From a checkpoint of a small mixture-of-experts model trained on Wikipedia.
Size: 11 layers, width 448, vocabulary 32000, 179M parameters.
Experts: 4 picks a token, a sigmoid router.
Training: a variant of SOAP for the experts, 425M tokens, 6492 steps.
Below are experts of layer 5 (counted from 0) of a mixture-of-experts language model. Rows are named router (the router's row for the expert) and show model dimensions 112-223. Each number is 200 + 30 x the weight over its row's rms, rounded and kept within 0 to 999.
After each expert's rows: "mostly gets" lists some tokens that are sent to it at least half of the time. This comes from a sample of Wikipedia text that the model never trained on.

# expert 56
router,201,196,219,199,209,197,226,220,220,210,203,213,229,173,195,193,159,276,234,201,176,224,209,167,212,173,211,231,221,229,203,208,183,244,214,159,162,159,188,253,167,216,156,195,177,180,215,207,163,193,212,188,187,191,188,226,190,264,186,181,175,272,157,206,229,196,202,211,238,231,249,182,175,197,224,174,164,251,215,162,240,235,208,210,197,157,181,163,206,228,188,173,235,164,222,201,175,210,243,236,171,265,225,195,166,201,197,262,181,269,252,184
mostly gets: " structure", " economy", " walls", " constitution", " site", " rates"

# expert 17
router,232,162,225,185,171,240,178,252,235,182,233,208,239,196,195,196,263,197,187,208,215,171,138,246,205,179,182,192,229,199,202,205,207,180,180,146,215,213,220,197,186,187,174,222,214,184,208,160,229,217,250,207,211,265,166,152,169,222,171,201,154,158,172,192,159,220,169,171,173,155,233,163,179,184,206,202,156,202,132,190,206,241,254,181,206,221,175,154,136,152,196,187,183,240,208,160,185,169,244,168,181,229,189,221,171,192,259,218,218,219,241,159
mostly gets: " now", " very", " originally", " generally", " currently", " eventually"

# expert 7
router,206,229,265,263,163,217,190,248,186,231,205,159,230,170,153,224,183,194,260,168,192,206,193,214,168,212,225,211,196,228,150,141,199,227,208,168,152,200,232,202,138,188,214,204,201,143,194,167,159,184,176,261,172,202,160,186,166,178,217,244,209,231,166,222,187,202,233,252,250,185,179,173,156,151,272,211,192,211,195,139,212,250,209,236,233,223,203,129,187,179,173,234,196,170,226,167,224,233,181,172,231,259,169,240,186,177,252,238,189,200,228,247
mostly gets: " &", "–", "×", " Votes", "ibn", " Motorsports"

# expert 5
router,155,215,177,215,221,197,183,187,206,234,175,184,226,198,292,217,176,230,242,169,200,224,227,204,206,224,197,195,204,246,178,203,194,174,229,230,177,195,206,246,199,178,236,164,226,168,193,232,201,241,190,168,170,201,187,190,174,227,201,243,188,235,191,176,189,203,151,171,212,156,201,190,219,186,216,218,214,232,172,211,214,215,239,157,206,161,207,148,145,214,214,212,195,229,210,217,196,194,228,237,165,215,194,200,159,261,213,259,168,246,246,190
mostly gets: " to", " instead", " already", " eventually", " into", " should"

# expert 1
router,217,248,214,227,227,209,234,217,190,200,178,218,215,190,245,181,252,193,240,217,237,159,202,217,170,156,208,201,185,248,174,232,174,203,217,155,222,165,181,228,153,203,238,149,201,229,226,227,171,195,252,194,207,185,190,135,133,234,196,165,182,164,185,180,194,203,176,214,204,196,183,191,140,193,202,148,221,304,113,195,235,236,217,202,236,226,201,148,159,189,204,200,189,139,219,150,223,225,189,190,206,198,209,196,167,190,272,210,195,176,223,225
mostly gets: "Awards", "==", "Plot", "See", "Reception", "Biography"

# expert 34
router,192,184,199,186,183,241,224,245,211,263,181,160,248,155,193,265,189,240,197,200,222,236,216,221,199,231,249,234,174,209,237,235,226,159,186,184,182,190,226,199,156,156,167,165,199,199,253,170,164,227,256,195,201,177,161,190,152,195,177,165,177,229,201,206,198,194,134,225,174,225,221,187,220,198,212,217,114,220,174,175,241,242,176,215,211,233,166,145,151,193,199,216,193,227,272,165,196,204,230,210,205,223,172,230,183,239,201,242,206,234,250,153
mostly gets: "The", " The", " This", "This", "=", " oldest"

# expert 54
router,187,171,224,149,246,211,245,174,203,212,196,188,219,225,158,179,194,214,245,174,210,211,207,169,223,208,217,213,205,248,195,184,235,221,265,223,171,205,222,148,205,165,179,174,132,160,181,168,174,216,215,245,160,209,167,177,198,239,180,184,185,281,205,198,188,204,165,222,183,175,207,206,150,184,237,151,209,208,181,170,216,170,210,254,253,235,216,184,202,229,150,205,191,146,196,175,237,243,229,217,220,222,180,240,160,142,214,227,148,200,201,178
mostly gets: "Studio", "District", " Representatives", " listings", "American", " throughout"

# expert 40
router,202,229,185,186,171,203,211,196,172,185,174,213,171,160,251,196,245,199,264,162,199,219,198,229,163,212,157,157,229,200,187,188,128,196,202,200,128,221,247,199,230,163,211,163,174,150,223,211,207,209,181,196,164,246,177,222,179,239,151,209,263,205,182,233,168,225,237,234,192,170,180,210,156,181,257,239,189,257,189,144,178,225,178,201,181,248,205,140,198,202,176,173,246,205,226,168,218,223,190,264,211,228,168,205,148,198,244,186,157,155,233,185
mostly gets: " held", " found", " used", " made", " named", " based"

# expert 33
router,230,195,201,242,212,208,160,222,172,238,178,138,212,187,176,252,142,189,201,170,232,200,170,225,160,196,196,205,209,252,153,181,202,237,238,185,132,191,201,216,188,195,201,221,210,207,207,208,168,179,177,207,179,194,187,189,160,188,159,223,219,237,145,204,218,198,224,199,225,169,206,174,161,132,249,138,152,191,161,163,182,229,191,209,227,217,202,195,124,179,159,219,220,184,274,227,176,195,194,243,228,270,172,257,152,203,230,169,230,220,218,165
mostly gets: " wrote", " tell", " stating", " saying", " gave", "featuring"

# expert 19
router,212,132,217,218,231,261,176,209,218,222,193,215,175,184,196,216,198,207,180,167,205,183,230,184,209,194,201,236,223,224,150,153,232,215,188,179,194,176,212,168,127,187,247,207,158,160,227,180,111,168,228,201,158,205,213,140,235,238,212,189,198,217,202,249,209,167,171,200,228,173,187,112,170,217,191,174,191,204,161,187,213,204,196,159,173,240,220,159,206,223,220,196,194,155,187,187,187,183,203,205,249,192,196,168,186,199,238,211,146,229,179,137
mostly gets: " and", " he", " or", " &", " but", " they"

# expert 48
router,184,220,170,119,224,208,195,188,211,242,181,230,203,157,233,197,185,227,271,219,191,182,207,200,191,164,178,196,241,245,194,184,145,212,169,200,193,199,264,187,149,190,177,216,157,191,215,216,217,247,246,196,159,232,135,175,156,264,227,218,222,215,163,209,194,189,193,235,215,204,232,212,182,197,189,254,171,251,194,148,194,175,198,231,190,261,211,186,188,253,185,231,157,224,175,218,215,220,191,188,200,256,195,203,188,232,185,204,246,195,217,165
mostly gets: " (", "(", " (18", " (1", " [", " (3"

# expert 57
router,165,135,225,239,248,214,196,235,216,286,166,227,235,176,256,203,176,250,209,225,229,149,134,207,144,200,170,231,173,190,183,122,156,204,198,185,164,178,251,211,196,179,184,173,201,199,210,191,147,180,166,190,193,221,213,191,144,190,213,244,228,198,182,188,170,215,234,237,187,165,203,217,187,212,288,219,168,231,153,225,216,181,205,205,253,235,186,215,174,239,193,232,194,216,257,208,244,170,220,220,219,237,159,178,206,221,235,228,183,253,210,217
mostly gets: " ==", " ===", "===", " ====", "====", "=="

# expert 10
router,223,196,189,161,228,234,208,155,173,216,218,190,225,163,179,180,222,240,234,176,190,148,143,169,236,179,203,245,236,267,158,197,202,212,174,187,194,199,187,199,169,195,176,196,195,240,217,244,199,248,246,204,206,227,214,206,190,231,194,207,204,210,180,162,191,250,145,256,147,202,203,209,178,200,230,159,170,229,174,215,224,233,215,250,259,219,201,200,131,203,220,204,154,162,209,185,195,197,194,226,217,256,177,188,133,244,185,191,217,180,201,200
mostly gets: " S", " E", " St", " M", " O", " V"

# expert 39
router,154,188,176,189,207,229,215,180,233,247,183,155,229,186,235,238,238,187,156,182,169,139,179,168,217,126,225,216,198,275,204,201,172,215,165,200,155,215,226,177,211,189,184,212,199,173,275,175,169,238,250,272,178,168,157,175,220,207,211,224,145,226,212,176,173,219,176,263,203,234,200,174,198,192,168,191,198,217,189,168,273,225,175,206,204,170,199,187,168,239,221,179,129,195,221,171,219,198,236,244,176,232,203,193,204,191,223,216,170,268,203,229
mostly gets: " David", " Robert", " William", " Richard", " father", " Michael"

# expert 21
router,163,189,197,242,219,200,207,193,186,294,179,174,228,216,250,210,191,232,200,229,176,183,214,193,169,215,146,186,206,197,129,195,196,245,205,153,192,211,216,185,118,211,170,210,179,155,193,205,159,212,225,239,141,223,211,126,110,210,190,202,161,245,165,246,185,207,197,197,204,170,182,160,195,128,217,200,168,213,176,179,219,215,194,130,212,181,144,222,169,255,165,210,202,240,220,151,200,228,182,221,178,258,237,207,160,198,205,210,194,219,245,214
mostly gets: "|", "5.", "=", "    ", " *", "6."

# expert 47
router,199,242,187,177,200,252,204,199,146,190,190,206,227,166,194,179,231,214,203,187,206,216,226,205,193,212,186,153,227,201,218,207,154,152,215,193,185,168,203,160,174,171,191,219,194,237,222,229,192,181,188,250,175,169,200,170,167,232,185,210,203,196,175,182,205,224,219,223,166,175,160,159,145,222,197,238,209,197,117,209,203,257,184,180,163,192,233,191,199,220,162,231,196,179,220,194,201,240,219,197,200,238,149,260,159,187,200,213,170,190,235,200
mostly gets: " under", " received", "Following", " during", " During", " via"

# expert 38
router,206,252,184,209,210,189,207,218,267,209,214,194,221,200,176,176,205,190,247,225,220,205,122,246,176,203,190,184,193,222,177,205,187,193,254,175,206,198,198,218,179,162,188,163,173,166,223,191,158,191,216,206,182,191,192,210,158,211,174,145,168,235,167,154,187,228,176,222,227,138,192,206,176,168,196,173,190,241,170,212,246,210,203,208,246,198,147,220,188,200,187,212,241,185,173,196,207,212,207,195,179,233,208,177,198,193,242,218,173,177,217,142
mostly gets: " new", " local", " political", " different", " small", " large"

# expert 66
router,172,205,164,124,275,217,229,188,209,199,217,178,204,219,212,183,150,168,231,208,198,148,147,198,171,223,246,222,200,215,219,170,192,193,241,203,208,149,217,221,168,187,191,159,163,162,181,168,164,193,189,151,199,211,138,177,185,233,202,191,170,196,165,166,231,203,164,209,193,193,227,184,194,133,276,195,197,226,208,205,156,179,164,185,190,161,212,176,161,226,164,180,241,229,246,215,221,199,192,223,201,240,203,231,206,191,187,189,205,200,275,204
mostly gets: " million", "03", "50", "01", "08", "53"

# expert 4
router,217,166,205,214,248,184,185,167,223,216,229,198,153,179,182,194,175,196,190,206,162,182,172,172,164,187,124,209,237,238,233,254,142,206,217,215,186,201,286,209,170,186,200,216,134,214,210,214,186,241,194,205,195,197,220,203,207,195,187,245,192,192,222,184,222,215,234,206,204,154,207,183,167,185,214,167,158,212,194,160,236,146,163,212,173,211,213,180,179,161,205,181,193,175,160,201,183,182,228,234,181,194,163,270,176,234,229,239,188,253,241,224
mostly gets: " him", " them", " these", " such", " along", " together"

# expert 52
router,183,200,208,196,154,227,194,199,202,241,228,213,217,139,201,215,226,228,174,190,188,168,195,183,207,180,183,194,237,229,172,150,159,223,181,185,180,219,280,183,199,153,180,181,216,172,213,169,181,218,168,194,209,172,175,167,175,203,192,252,170,255,209,213,188,189,168,229,185,203,204,222,136,242,233,208,184,220,221,148,200,189,198,233,227,203,199,222,210,259,158,241,168,164,131,151,204,195,199,220,200,236,150,143,203,192,220,174,188,178,239,216
mostly gets: " Ku", " Za", " Gor", " Gu", " Ko", " Sha"

# expert 6
router,174,194,173,206,232,191,237,206,175,258,242,202,233,138,170,183,195,192,247,168,204,117,207,180,197,160,152,226,247,211,190,184,192,207,163,144,201,207,264,230,154,141,176,160,179,228,248,230,184,221,221,160,165,156,195,123,218,227,217,192,148,217,189,202,165,174,219,206,208,195,164,188,152,193,181,165,178,190,158,155,210,184,171,197,172,229,200,151,188,283,214,219,227,186,158,209,211,158,166,239,224,217,172,216,200,187,217,176,197,232,240,179
mostly gets: " where", " but", " while", " although", " though", " Although"

# expert 8
router,208,215,200,204,208,257,217,199,176,264,205,227,187,198,221,232,256,209,196,233,201,166,172,223,136,122,174,193,242,298,193,184,211,204,193,171,169,180,207,197,174,144,213,197,146,226,234,207,178,216,190,197,212,191,166,158,184,213,127,207,180,208,176,197,147,232,195,198,168,192,228,183,190,212,278,207,173,235,147,196,186,214,230,256,191,175,157,214,167,211,236,205,213,180,266,147,253,254,245,241,172,195,199,178,191,195,230,208,197,200,293,223
mostly gets: "aj", "poel", "ber", "asco", "cini", "etz"

# expert 26
router,215,181,187,223,197,232,178,165,183,164,158,168,217,223,242,198,217,209,206,173,173,193,154,173,167,157,215,237,184,227,198,215,226,186,233,222,165,197,212,188,216,228,148,197,194,183,219,231,161,213,240,200,193,213,124,190,179,229,210,190,186,208,194,188,214,181,226,246,202,167,211,167,222,165,255,202,214,225,166,164,212,182,222,186,229,253,150,159,197,197,194,205,154,192,252,226,217,233,158,229,230,239,206,244,188,209,225,148,177,177,236,154
mostly gets: " vocals", " Nominated", " Producer", " ±%", " drums", " keyboards"

# expert 70
router,180,184,200,170,172,173,219,244,208,244,175,215,201,171,230,135,193,201,196,228,184,164,183,202,185,161,160,169,248,302,226,168,203,206,254,136,178,169,171,210,152,164,182,181,155,193,195,238,159,250,160,227,145,193,176,144,156,243,198,178,166,188,182,211,189,160,185,181,182,203,226,157,227,183,265,182,176,257,146,183,166,200,230,218,189,211,181,130,177,234,192,187,222,214,170,153,231,218,186,212,191,243,191,235,197,203,277,166,214,174,196,211
mostly gets: "ensis", "gaard", "า", "atus", "ा", "osa"

# expert 25
router,213,215,246,209,200,204,164,187,232,248,162,220,242,241,240,202,188,187,267,203,190,256,137,214,164,150,190,240,230,240,164,195,217,191,265,168,201,144,187,218,181,129,219,183,221,231,208,237,216,206,260,168,143,214,175,173,180,193,177,199,206,200,146,267,129,192,183,185,241,229,211,168,167,160,296,168,182,209,146,179,176,213,200,242,167,193,193,213,170,181,192,184,212,157,214,156,237,183,216,186,201,204,194,203,215,200,233,182,166,244,225,212
mostly gets: "ng", "ü", "vis", "ö", " www", "cep"

# expert 29
router,206,256,187,163,173,210,222,177,211,213,188,210,166,188,217,137,149,210,247,236,171,217,197,176,161,178,171,210,210,271,199,182,200,207,278,170,144,138,214,267,159,210,172,173,210,215,186,186,198,208,168,167,201,193,128,191,209,235,199,237,179,205,180,242,197,167,222,198,254,233,238,206,194,202,205,184,169,227,201,150,183,193,176,207,224,221,147,176,214,201,174,159,244,176,176,220,197,158,162,225,167,270,175,185,202,204,240,241,218,213,210,229
mostly gets: " receptor", " membrane", " cells", " breast", " alcohol", " fiber"

# expert 63
router,209,148,240,193,238,206,203,171,206,214,208,247,197,172,190,252,155,186,199,209,229,206,151,224,166,200,149,213,230,246,257,191,173,195,226,170,161,224,247,189,164,185,154,185,209,146,169,226,178,167,184,252,149,224,136,205,180,177,180,166,189,231,221,199,193,222,192,188,147,148,228,115,167,219,227,213,159,187,229,204,230,216,183,205,227,230,173,183,165,123,156,170,221,204,235,233,215,226,189,205,175,181,196,268,187,220,204,209,191,173,200,186
mostly gets: " with", " against", " including", " between", " include", " using"

# expert 13
router,244,202,185,195,231,200,207,209,225,262,217,243,183,186,214,214,160,216,204,158,167,195,172,195,207,215,138,184,177,189,221,185,217,221,180,158,146,183,256,217,228,142,206,234,150,198,232,242,191,235,152,178,125,203,175,169,161,202,202,192,199,224,201,204,223,208,220,207,178,212,190,179,106,142,260,207,185,237,246,181,234,228,194,235,262,219,228,163,178,193,122,223,229,229,193,216,214,177,184,202,238,203,155,228,200,160,210,247,210,196,219,181
mostly gets: "\",", " 2020,", " 2010,", " 2021,", " 2022,", " 2023,"

# expert 15
router,235,196,222,234,184,257,248,221,219,239,159,190,209,199,189,176,203,232,199,152,215,183,152,187,155,211,192,179,266,282,192,202,226,226,171,178,153,253,199,210,163,157,209,182,184,238,185,184,154,224,158,166,201,177,217,141,217,213,133,226,166,209,163,235,179,252,180,233,179,211,195,176,218,172,230,192,220,237,188,161,185,168,228,190,205,182,126,212,136,165,230,192,219,155,225,165,227,227,197,255,195,216,201,201,206,221,253,163,198,205,249,190
mostly gets: "yu", " Wang", " Taka", "ong", "yama", "yi"

# expert 79
router,207,223,204,239,220,256,166,199,183,220,189,160,155,199,209,212,182,238,215,200,229,174,140,200,136,180,197,186,200,252,200,206,187,163,202,110,237,218,193,155,151,164,199,203,129,231,166,226,227,259,193,230,196,201,183,113,172,227,183,213,183,255,198,208,199,201,160,198,150,192,190,215,200,199,284,194,198,179,155,167,179,165,198,199,224,218,175,184,185,184,185,175,188,141,212,182,201,263,191,228,216,229,222,209,140,208,249,207,155,208,242,239
mostly gets: "hylum", " Singh", " Bailey", " Khan", "uborder", " Gill"

# expert 46
router,229,257,212,208,200,205,207,211,252,220,208,166,178,222,209,145,173,254,248,209,212,171,192,205,183,164,174,188,187,269,126,206,165,219,235,209,203,171,229,173,140,194,205,198,168,198,183,235,225,249,237,233,181,218,227,207,187,261,171,168,167,192,193,178,199,208,156,265,248,159,211,210,134,188,217,218,229,254,168,169,218,213,223,182,181,246,195,136,189,212,175,212,204,157,205,192,194,232,178,243,176,234,196,169,187,213,197,221,204,211,190,202
mostly gets: " Release", "Success", " transportation", " sexual", " food", "Club"

# expert 32
router,214,278,194,168,238,223,188,241,226,209,183,140,187,181,187,224,223,224,186,194,251,146,190,179,176,166,144,193,197,242,206,204,200,144,226,188,136,225,179,205,177,207,195,155,129,202,195,242,137,213,183,174,188,175,156,185,177,203,194,204,232,212,145,189,211,247,185,205,208,168,215,179,164,181,233,185,175,212,196,172,190,241,251,186,208,210,173,153,177,226,152,192,218,177,230,180,212,209,239,264,197,215,223,191,154,211,212,182,230,173,233,187
mostly gets: "ford", "sley", "ville", "ington", "ston", "ney"

# expert 68
router,213,154,180,155,175,257,187,210,191,166,215,202,231,203,255,177,182,190,199,120,197,214,182,158,184,148,222,231,214,226,178,169,182,203,259,137,177,199,212,240,174,214,199,132,133,213,186,190,156,207,262,181,137,177,201,202,157,217,154,193,239,211,224,232,227,212,203,212,194,192,184,212,167,235,200,228,224,211,218,226,219,188,159,190,231,194,240,140,193,249,168,164,226,205,248,234,191,240,194,209,177,224,173,179,188,214,220,202,234,260,224,181
mostly gets: " 3", " 5", " 9", " 2", " 7", " 16"

# expert 55
router,195,241,212,232,206,243,225,226,213,290,195,228,180,204,230,196,172,254,197,194,189,222,212,209,155,170,202,226,228,209,201,181,207,212,245,180,177,168,240,243,165,197,191,226,130,214,198,201,194,244,231,184,216,174,118,165,184,176,221,211,170,276,201,191,190,227,193,200,214,228,231,131,172,155,229,190,209,240,211,172,217,276,187,225,206,219,197,125,232,167,137,170,195,202,197,188,171,211,168,214,225,189,191,218,232,199,227,187,148,199,199,200
mostly gets: "),", "\",", ");", ",", "\";", "—"

# expert 58
router,204,219,199,126,148,221,236,217,194,214,195,203,212,199,228,157,180,201,253,198,201,169,158,179,221,188,212,281,262,218,230,168,181,195,202,136,208,207,270,227,158,194,165,153,178,227,220,155,165,248,226,189,183,248,138,159,161,228,192,174,160,239,183,205,156,199,206,219,198,228,183,213,186,230,188,225,159,224,153,198,182,216,188,200,178,238,218,149,160,223,196,205,218,231,206,188,235,223,197,216,142,269,191,208,200,211,211,186,163,233,200,168
mostly gets: " who", " (4", " (5", " (8", " (3", "^{"

# expert 62
router,228,220,199,173,179,223,205,161,206,215,186,179,165,211,174,233,199,166,279,206,156,158,208,168,140,256,217,243,215,222,203,176,191,243,235,180,192,161,290,212,139,164,225,197,148,147,198,226,184,236,194,173,216,195,149,185,118,212,188,164,227,172,181,192,194,269,214,179,188,154,196,197,177,203,230,221,223,239,225,178,209,245,196,202,197,180,203,194,191,232,214,195,254,180,238,154,176,234,225,200,207,214,191,254,205,223,213,227,202,212,256,227
mostly gets: " US", " RC", " DF", "TC", " FW", " TV"

# expert 59
router,198,189,186,216,181,171,196,196,244,206,210,182,238,219,243,199,202,236,245,179,200,197,152,164,192,212,130,189,178,195,199,199,215,181,192,187,195,252,255,198,160,197,199,173,209,220,198,154,196,269,170,241,208,185,204,228,188,215,201,200,182,169,175,231,204,214,213,219,149,159,217,198,165,187,241,266,165,227,171,150,241,233,238,176,231,199,244,178,195,199,169,175,165,201,240,189,237,191,232,191,231,198,203,167,133,163,247,171,190,201,197,170
mostly gets: " began", " born", " died", " again", " located", " appeared"

# expert 64
router,163,172,234,226,200,259,245,285,267,223,225,195,221,167,186,205,208,201,243,193,242,207,213,217,228,208,194,201,203,248,208,194,200,201,179,188,168,192,166,200,211,212,243,199,172,224,252,220,183,177,203,170,198,253,168,176,191,200,202,177,222,270,193,243,202,183,212,201,172,223,252,151,193,180,228,182,188,251,188,224,259,210,196,230,180,205,226,219,149,240,146,206,247,178,209,138,173,209,211,176,212,187,173,213,137,199,252,223,230,263,221,183
mostly gets: " so", " too", " RC", " Primary", " Chrys", " Rochdale"

# expert 65
router,211,228,232,242,215,191,207,194,243,195,208,182,232,157,198,258,167,228,164,176,194,215,146,229,155,157,165,242,221,252,131,191,220,182,219,193,206,228,204,197,194,157,232,214,178,195,189,240,172,178,172,183,162,183,219,182,166,218,167,215,188,188,151,198,217,223,175,170,160,215,232,138,208,176,209,149,176,225,172,146,236,243,239,178,211,252,202,123,173,192,186,237,255,159,177,235,235,176,234,190,210,232,221,203,171,184,218,254,193,200,227,162
mostly gets: " success", " problems", " idea", " efforts", " evidence", " concept"

# expert 31
router,166,234,193,226,172,187,199,197,174,259,203,214,205,232,277,180,132,207,228,206,154,191,187,198,184,203,189,219,183,216,174,198,169,190,213,194,179,207,191,226,139,217,185,192,182,224,219,233,227,178,219,195,211,191,167,167,191,220,210,194,193,180,159,189,208,254,194,242,201,215,189,174,185,164,208,199,192,225,177,248,207,203,181,224,219,212,181,202,200,163,171,149,219,174,165,241,178,219,161,234,206,219,149,191,235,141,232,247,198,211,322,183
mostly gets: "cep", "cur", "frac", "tr", "ci", "col"

# expert 42
router,198,177,169,173,182,182,196,225,174,234,224,173,191,224,167,171,180,237,223,174,229,185,207,192,159,200,230,183,161,222,184,215,235,201,175,231,182,161,217,200,164,181,144,153,157,209,202,214,207,223,163,201,159,178,153,203,183,199,211,240,163,211,197,241,224,224,185,195,176,185,180,197,153,196,213,204,172,222,197,181,213,172,162,210,205,221,214,241,188,241,173,180,205,168,219,199,229,201,197,195,219,214,192,215,185,147,235,161,208,193,257,167
mostly gets: " ±%", " 0;", " 0–0", " 5:00", "–4", "–6"

# expert 16
router,195,209,253,179,218,207,200,145,232,232,149,199,228,199,204,199,156,230,272,171,173,188,229,183,121,206,223,229,222,299,172,220,180,230,191,189,155,150,234,198,161,168,157,191,176,203,257,172,137,221,185,226,155,228,194,212,151,237,179,205,210,221,184,230,210,185,270,208,183,183,222,190,116,207,245,193,180,249,209,150,198,179,209,224,203,240,210,177,181,207,153,180,247,183,204,152,210,182,230,201,215,231,170,229,176,188,230,256,193,213,226,203
mostly gets: " FW", " GER", " MF", " †", " ENG", " FRA"

# expert 60
router,223,171,237,183,166,190,212,193,219,200,245,246,253,222,209,219,202,209,292,219,208,228,179,181,160,210,163,180,231,237,159,183,201,163,197,172,167,254,191,178,234,190,219,214,200,162,176,203,150,244,236,178,174,170,160,210,196,260,197,154,223,176,180,230,155,209,194,212,178,154,235,171,152,190,211,198,189,249,152,209,192,211,225,212,204,194,132,172,172,250,169,218,173,173,182,163,266,209,207,213,198,218,179,192,180,188,230,168,195,203,202,148
mostly gets: " was", " has", " are", " been", " would", " is"

# expert 36
router,161,227,204,198,227,226,219,203,163,214,217,184,189,200,170,170,155,169,245,273,209,149,175,205,196,183,221,249,246,226,165,136,175,158,183,206,198,226,203,160,203,207,195,192,162,202,199,177,231,216,188,232,189,177,172,225,178,230,208,173,166,217,181,216,219,204,226,278,191,199,198,179,210,150,211,151,198,276,174,160,251,172,187,184,277,215,239,191,200,197,171,175,197,196,187,193,200,186,216,233,219,227,161,202,214,213,188,208,155,220,212,157
mostly gets: " Coordinates", "hylum", " Binomi", " Clade", "Scientific", " Synonyms"

# expert 50
router,205,183,186,151,229,206,223,200,182,175,176,214,209,159,194,175,203,219,270,178,230,219,184,176,157,183,204,263,172,209,203,206,153,195,193,177,217,235,207,195,167,144,206,189,193,162,239,199,147,222,217,178,162,175,162,151,170,231,159,210,140,210,207,205,203,217,166,202,160,230,225,189,189,154,245,233,159,215,185,179,217,207,211,171,216,209,220,185,145,206,241,199,193,183,197,142,191,205,192,210,212,226,196,225,192,213,236,196,188,201,235,175
mostly gets: " his", " its", " their", " her", " His", " German"

# expert 20
router,182,189,147,206,197,224,249,218,203,242,202,190,273,162,224,184,219,217,201,228,272,178,189,157,190,199,179,169,235,236,207,177,238,199,207,183,215,177,198,239,133,159,192,174,166,217,202,242,216,207,234,203,196,210,194,140,171,186,206,181,182,184,214,185,124,250,198,249,216,184,147,157,185,148,186,138,163,236,155,185,225,228,236,241,234,223,243,160,188,234,203,180,207,213,191,130,181,182,216,185,311,214,158,186,134,232,196,219,200,253,243,191
mostly gets: "′", " Apps", " www", " Preced", " Rating", "5′"

# expert 14
router,208,204,232,220,229,210,196,239,216,195,193,168,203,217,190,167,175,206,192,203,199,177,138,227,218,184,214,229,222,220,171,201,228,237,228,185,160,146,222,233,206,189,164,189,190,149,235,212,201,194,198,236,212,192,176,141,189,206,161,156,131,209,160,207,172,238,145,222,223,244,178,144,194,166,212,204,226,233,169,152,204,207,279,198,246,148,191,204,206,258,195,223,161,174,249,197,242,211,186,205,214,211,140,209,166,246,184,198,148,219,209,197
mostly gets: " film", " album", " music", " game", " football", " television"

# expert 73
router,164,229,169,193,215,178,227,234,227,202,157,210,242,209,142,182,190,238,249,224,205,196,155,209,218,191,194,254,166,219,187,223,173,220,232,189,194,208,186,202,201,173,198,168,154,184,215,178,167,254,202,204,191,246,137,215,186,235,165,159,228,224,191,216,196,278,180,248,148,170,191,222,196,156,247,203,182,243,173,235,192,232,254,210,192,241,196,160,210,215,154,186,190,226,246,174,223,214,238,228,224,223,221,202,188,244,260,228,173,178,251,193
mostly gets: "year", " million", " kW", "handed", "based", " hp"

# expert 71
router,189,167,176,179,224,231,229,241,163,229,184,178,163,199,223,220,230,252,221,265,187,155,173,240,193,192,177,208,208,220,141,208,165,183,219,174,182,148,193,191,142,187,129,191,154,242,226,202,183,242,227,238,189,196,188,218,141,233,200,160,187,214,182,236,248,228,217,181,149,203,246,163,181,159,185,175,193,179,203,152,236,202,254,167,201,164,217,152,181,244,192,194,199,162,142,184,196,238,231,201,201,202,147,182,175,217,248,193,219,218,207,208
mostly gets: " down", " died", " death", " killed", " lost", " June"

# expert 22
router,237,208,241,195,247,223,237,179,196,250,191,188,207,165,221,129,171,232,189,240,212,205,185,239,206,172,230,212,186,208,202,174,214,241,231,153,160,246,217,177,215,200,220,201,196,193,204,202,229,213,212,222,191,233,175,162,203,219,200,211,173,227,184,216,201,197,170,229,215,213,188,204,156,145,243,204,152,247,209,174,166,225,190,223,232,211,159,161,136,212,156,188,246,199,202,207,208,215,194,214,182,201,200,261,156,192,215,174,222,176,230,197
mostly gets: " Clade", " names", " Binomi", " refer", " Species", " word"

# expert 12
router,205,174,191,206,156,209,198,217,222,180,228,200,191,190,171,198,167,190,180,237,239,146,199,195,185,177,221,211,214,239,162,176,163,179,225,181,218,174,224,254,164,198,182,216,183,247,217,217,202,281,187,211,193,230,209,198,193,212,186,203,169,245,198,196,209,224,150,206,228,208,199,143,140,148,265,193,197,249,168,143,241,218,220,208,222,204,237,211,200,233,158,194,212,177,271,188,250,225,159,235,229,204,179,223,191,245,187,205,182,192,253,192
mostly gets: "^{2})", " ±%", " (0)", " ft", " kW", " %"

# expert 3
router,213,210,242,125,217,257,229,209,180,242,179,194,184,230,219,173,199,237,229,178,201,170,215,197,192,223,215,207,199,256,146,208,170,212,235,177,230,177,216,150,158,189,229,199,199,195,181,203,199,226,235,177,144,201,158,166,169,194,213,259,195,217,202,209,226,202,227,164,160,171,229,222,208,153,235,179,178,202,198,182,236,206,223,154,216,198,222,209,179,212,175,237,184,195,204,128,236,197,206,227,189,190,147,214,207,282,232,164,159,208,209,237
mostly gets: " north", " at", " Coordinates", " south", " east", " joined"